Experts of a small language model: a softmax router, a shared expert of 128 neurons.
Below are experts of layer 9 (counted from 0) of a mixture-of-experts language model. Rows are named router (the router's row for the expert), gate (a neuron's input weights, with its number), up (a neuron's input weights, with its number), down (a neuron's output weights, with its number) and show model dimensions 240-279. Each number is 500 + 25 x the weight over its row's rms, rounded and kept within 0 to 999. Numbers have three digits each.
Before each expert's rows: a language model's description of what the expert responds to; "comes after" lists some tokens at least twice as common just before its tokens as in all text. This comes from a sample of Wikipedia text that the model never trained on. Tokens count by the router's weight.

# expert 18
Line ends and table pipes
comes after: " |", ")", ".", " ", "\"", " ="
router:503474483510525516516434504524507518522532503520521472464516512453517532499527522507484500512520538482470527439511482523
gate0:543522531485519481505506502478546516496470510524535507490498468522506467525527536494486533499515521508487478530542484484
up0:468484485499490454546499483510504499517494471477496507498517529481493512460510549516510518492505449507527523530483536505
down0:522477510518476456497472482512479542532495457484488488486489498444516530496486535459468474481526493476530541477503497512
gate1:537516494488542484567505506516539511527547527489473482513528512550497492520494510486478492492470506488496491461513529510
up1:525489515514530459556515490503528537541498496494495483500520464504465515518480463521467467533490523431506548469512502507
down1:509488526531481510481469483498496492529487527566499490495506497530502519542491483529476462550506499481488474493501528507
gate2:457521470507478496520495514505479505483512515493501451515501527506510498476496474489483470495516515464489495508533512549
up2:462525468515502465526495522523498516480510527528503457532491550512520516517514490511466437491533512465489517483513501498
down2:480479485506478460518499514542484520481468489540515500485488497532512509522453534478450480491534470491482531504497519511
gate3:500541490512470498525483537505481503492507503486498508528508539538523498463525483523507466441510514477538522498466507544
up3:521503517549472532526504499523488477504509496539508444536516585496545534471494469486480454498492520486495494466515498487
down3:482508487458470516536471517473533495451465530466532470461474484507497479502536543479477447459512508546467479528509519480
gate4:493497524495499483495502496526480507494521481523449488466535545515480514446492462471506459524468510465508486512475512519
up4:500495501489519482489448446516492482488523496531509456448544535476490495467507518499492494512488462464490511506516518533
down4:529464487473468491479526488504534445485485513503511511526529541535483504508513490509555512477516496509493547508477469525
gate5:475510508474509495481491519511504513494515540480539474500502446487482480502516512517532503474472451529489505499488513489
up5:489490531487492491552472505498506472473494510465549536486519467521502494481523510512480535496503481480496469522506513464
down5:494441505539509509494487527439490526506478459504478544498476548539500538537520534499473478526529523458499489465445487510
gate6:469478559483488546509473471520494453480496472469455496490500481520520500465522469455543509489522518508521498500547525469
up6:525480497510520517472499476523500517504503506489491505517495535507513546485466443509510518501518500550456510469533519469
down6:477505480478468496454522504471530500532481487476485416532537507532500505520534508522518533511503498539457522535474491533

# expert 12
Clause connectors and relatives
comes after: ",", ".", "==", " In", "In", " =="
router:499499475496507522542471482527471440510506496526519497511478481477548523538489510529511517504443497537531525460525474490
gate0:464528468479489458514499511493472500528491488486535483482491475510547509509474488517527549488443521515523497503494465462
up0:510549528489480493509485542496491507500491489483504448484488469508454480516470517479526462460472516498474487522522491460
down0:504544506499428478474538485452476487522496475448466458526505448513482471492500477473465488493491517473517460470470538478
gate1:496517505552475491462458485472479499528520476518542467522482498436447528527433462482470437528516506511510507477497486497
up1:496456457514515514508496516475494511486505507451493493540506459475503470513498467498492467508480492441520475507502515453
down1:482548510534541479554503526492494517499499496537508482507532518502540504498456528499490504497521508474469482458530497460
gate2:538516459521526526517494539505498522497507504479498470533530464531461511508484449492501503518511512501499469472488488495
up2:480486493515545485531485496462514476497517503478500467486516502491506448536492526487522554494464517484557504506448467511
down2:511539528500522514543513526528497471513498461503511525517507520503533451518480475530527488505471516498518496446506495491
gate3:494494504517506486536505504526500500495489493520479522444455495452539562537507515524522473503485491518511528479521521500
up3:487482505495473475464500544460503465537524498493516494480501517508485449494457506513466503464536472502482524513492501496
down3:549535506510495513508540455488479485473464503472508465510541505477492485528475483487502504501471499547505470463512465482
gate4:555511497508496494512509509490506511483507522539499479466455537497472493507491555513476519540495493506545497501520492541
up4:503519498538517517532520507520506494545470493475489505516464512507480488543453485503492517535482516500529511499533474501
down4:468473503527518483469506487477489484487481495505543458483497510484497449529488473491502477545509490502504464468459526467
gate5:502418551494493566496509486488525485517472485532501497518441498515520449499477536489502501515475523500497528480499507526
up5:533447525489466516552495475477474469512515527524517505477470482484482485486506496508518500523452469492484514481460505536
down5:529532523558489487521486475520512483533479508475505491493496526484516509488506473466466481494523467512562493479535491514
gate6:528495495477516506547492536468483489528536500452502506537519453496487478513436520513487466468532522503497529482484496475
up6:550469503533501490487496559512481484494510548522511518481485496492476520525487495506484482489518551501501484475495468525
down6:511509495482461532456495471498506502494519494447494515505507483541503504482524504488527500459480499499485522482494511475

# expert 7
Numbers and count nouns
comes after: " the", " in", " a", " of", " United", " from"
router:490484501498509513489555506478468513519546536519492489445459468502500481478520459529550487475503514491517538488508535480
gate0:497525500506438485474508495494456482474507489504572484537545503486486502533508506530533498466509518511495457516519502473
up0:532513481501539483472496545533494514503494509479503517509464493488483482489494498498520468496452504547519518524497490497
down0:513487513488527502492503502494518537514504496489501476534500524492474511495520519458461510491495513492499487492433492498
gate1:480484507512515457516470512500582557456508491501510487520543494514502516482501506513487491496497521523500499476517532496
up1:502501472466481468508515472509523569479502535502530499504503468519537535465484498493502490500476507460482523469495536535
down1:470461527524506517511468508568514510495543521499501530541493519534523513526488488556520523511513540517495503498543482473
gate2:471481513488471516525505494551497510493517547484519504497481509523503503454514483501545483494494518503500469455522518521
up2:463518514520563486537539506557534491518489508511561526450475514485515466534515496500494501498486499490473506501492485457
down2:492518523496468489469524510502491531472506486464519506485465472461518510484533487509483472520481516510546517552466490526
gate3:526521481492489509474519520473505504484485494474514502486523515492500515491525508522526539492496469507485520503525537486
up3:497521518493530521490474473469525456472480446499492516453495499504546490487491518497492496484459434472497514505476469487
down3:491536475529499523508499505508530519531469487521549490480507501467518490469474497459528491535478487494534526474494463492
gate4:506506484546492520502500447536483473504497514483502481479539478523520553508478524496534485483485476521512485475518444500
up4:508484505488477537495468485499518438487497513496529538456507484491515500529514488478526502490543509511526474497496489490
down4:457496505511511502519473483506489486511505507473513473548507481549481447526527506538532500538516514531515513463504508526
gate5:499449504523497501478487491467473494496529504508488490471492483499493453544445493518526498513447487456536492506496539477
up5:539505480531504515504465477526476510468477501511463495494477469507464477519481527501483520491500518517543507475522485530
down5:498475545460513484499483513512448490469476483491472538540511489477495472485527496492523500469517475518469544544500520515
gate6:495511515513466518522480516511507503499500525496563478484505495485474493496561507462516524494500538487543476483497469490
up6:521521501504476492535481504497478479514482514521523492466488535529474505490554475474513517498521501537492515475484493501
down6:484514485477478490481515508504523480487508514522508519511496514511525564540514505527465511506480430540500514478482523477

# expert 10
Infobox field labels
comes after: "-", "==", "|", ":", " •", " /"
router:522512546582492508484530513521472511505528468527505493497494534516488500509477512491457499530522506510461431493496493494
gate0:512510476501513511484525493522451495467498549490500506516486515516510500499473473516517523540505526472480531510479519503
up0:501554509522472546494523516519488520545495473495478496481476535528437491521499495519514500528492497501453508479489514496
down0:487544480525520507554511495537489515523480489475520487504488491429522499477507499478484518482517502476546465499507483520
gate1:478474496512458519491525485499500489490468490518493509510528496540574470490502539539513527485494535472504513497521498476
up1:476463533486553493490510487495498481524492499506499506502499493483482509497517501493540505501534490497472520480505496520
down1:466479450504496487484491516534484439476484510527493523478500524531472532480480534510441516506505486495486502497519470512
gate2:522496500521471472518518491503496476536475489496507487494486484479540560523489487510469489516512490492470503496470500513
up2:515512521502488537507486535509500503519466554490532483485482470463512497511523516497500513505490458493519505444509498494
down2:530485460479477505491452457519580549498537519533486554470478492494526570470534482508496483501509492547517512496502490500
gate3:489495526477497475514505534487506472473516497483514523525532500499505488536502514458518536475499439516461496504522517493
up3:506514487509457510525523532470476473482479456485511544526550510489498465499495445502484517439473487524467491495496489500
down3:473457499512529544490494480489497507471481522527517500529514440525489489484484490512542477517536464455515488503511504509
gate4:474461509512492479486494519485511473493497490520501471500486511530513494500504525530501497499543484472470507479488504496
up4:478468496499466531478545481505473437514520512505440511523485562483512473537506499512490463476511462530491517510470493502
down4:504512492492487466481549475489518486497495509514514508490494519523480525513454517471500487505494511550486510519497510485
gate5:501528504518489499467473474484475500464550490501520481475512500531501479501498469508501490469495519495502494485470506464
up5:495519538507467520496515488478462500497529479506532516508459478515441526517505471523478483482494505507497510471451487485
down5:475495489483467494488484519517550513489472536511463503474473508522469513477518538446506486484490497527537510528490483505
gate6:498561516507469489511521445513515487466516521529504513432549513480542499511527558488529542449502524476536442469499505520
up6:535556478530485499529497483529507474498513487534501510483462482508503523521504522476538500465522517498485451474519523519
down6:472487509487469527508482510476511473484489534498520517498477507491462560487476514513508501507484497547489477506482475514

# expert 22
Sentence and section ends
comes after: "\n", ".", " =", "==", " ==", "==="
router:507503458525507487477469523553544500499490484496478502471515499544515520526542510531549450460480491467509484469498467493
gate0:529493511502536516484506527538505518450507543530487505506502535513519484507507470515543495458476538522440519476477525521
up0:525498489524530479531551558514504502463500520523505499474474510516558501507527466547542490474481538505471465469458484521
down0:502489490489443529490501502508492581470446500493522500527551482511515521532503525514496462472545502499494504487494504510
gate1:489483483508485490541508464528511476492535483465545470493508518471484537495514473479488489486540532508515479508479527468
up1:476506487512488541511549514502533482521525510514465501469503497476547459501517509488439537458510459488528495520480460492
down1:498521467511529536500498499507554506524478500512453457535494495471522499541506430515487512465518528506478463511476495483
gate2:472469508446457478487491526484524449492516528462517514493522512488548518473494483483495449484482471480491520485507490539
up2:484431514495487519492506484454507469510511516525494524527528490506530544480508527455527498508482448516524480486458473511
down2:510498489495459548507481485506479519519476472511516478549511536528524514496535474521521494492508471508514483524488509517
gate3:536496466479503533506533470513535510490522482523488505478524484486527478485486491519507503478487502533514477538519485440
up3:478506492475511529497529442508480492527494537539488492458532492470494486513534500495516513531461519495542509524511504463
down3:518496474494472470493496512513524523500480511530480457469463479467498517481470503532499484502557475494497467495511459446
gate4:505486521506512472516520493468506492489531547461480542476472444542498491514502517508472519483475519496588482556501528453
up4:453520514505501475485511521469490529494473511523475523491500468506535501531474524522475472498518505491521519493502484483
down4:484465498560441531472499519503469527445508507509522462495503467538477512473501495507473492516462497544488482568501489506
gate5:471485510482517447479478479532514512452520518525528474499494522504514488501502465506519503476509481494492491473497510474
up5:499493492495531480479513509511521500447508521570493478521532510510473537490471415493486507492503512477508451487479516447
down5:490474525541502483471471478487480473498460498527475499478526530546512494512492496454460538521491517484526524455504515480
gate6:485527509473514503511482505467511521507508494437474497486502512499461457509543512448489515501505522480487503524468482562
up6:457515509497497525531502507452508495465470525523543512474521500471528479505502496472554485485534526489497501507465507504
down6:495492505538456487478493475500489573533402477499505497472544554539529521543507506492458484485509517474499501491485511530

# expert 15
Numeric table cells
comes after: " |", "|", ";", " 3", " 4", " 2"
router:499501482541502533515514501485539519481534488561537548496533499494468541454527483521494479479493535512519461501501519486
gate0:499493512484513525539480522483480479463476517488466489495520511475457499504494517505513508493502530511504493449557500521
up0:500491474504491515564499488522492507486491530543470496470520498498495518504487475508531533514525512530487487483505519468
down0:489524498467500500514493520470473480480520529518477499415538481468462488507467533554478534465509473517483526466497447536
gate1:487477478525466526475528526513502513486512479488513507502519499503523562488497531493477507495525473493510512483511481479
up1:498518455529533461474475501522528541504503452500491492473463505477503496470480526501506455503516497500480510521558493477
down1:482493517503481463517509513509523490485428568487520496512526491510527437535518528528498523482538543517486476463504471454
gate2:487502514532499455511498499498486512508510487467507469497532474480510508488550498460548479487492512529510509470482502516
up2:503480459516487459526494519500504497513493501476499495519510512465520531503465513447544468500524482478480520491475519479
down2:487475502502515490513491497542520464520464494539516463515513518511533439548487502490516572474501497512473511511495498480
gate3:465525494504472480507496477462499469518485489492510455475528516515471515480497507501531498496495498483548555511504490475
up3:488511523513508488490486487476548478491462537457527502483482446496467521532471493539486505514540519439549495498518473471
down3:478488489483496495521543464479535527491433498471531515507532527514503526501530519535519503489494523515506510488507512470
gate4:493509524525491500491494472507530500481530506485507513454521521487509456502494507531512485543450527524507547469451484528
up4:496532530530487543491505474442531497525534480536504547461519475524468453470494476545497486526469523526494526470499452528
down4:510509489519508498477511521502473489497447503493505467501492480462484486478497503498518500464515489505483523467531512475
gate5:459527463454509510514505535509460503472518473417497456541487513537499486505471498496503523511525496457491468490510484517
up5:513513476465478498523481494518459505498506497444512476538506503516485474490449490495530503499562494477503494518513492483
down5:466488516543504534522559554459497524457481482510469500531466515490522457521524442506470504555489537525476483521478515502
gate6:503517515501476469545484532477515505467494511542535544548488504487520494473483541517490520519449435502487462518504485530
up6:458527465509489496524495509503494485459511465528499524541500479514525504470446507526501519465483445481503460496494525507
down6:560512509510502522505527496473503480479514500503520497514486481521502485466513457540515441511471436476525499503476492532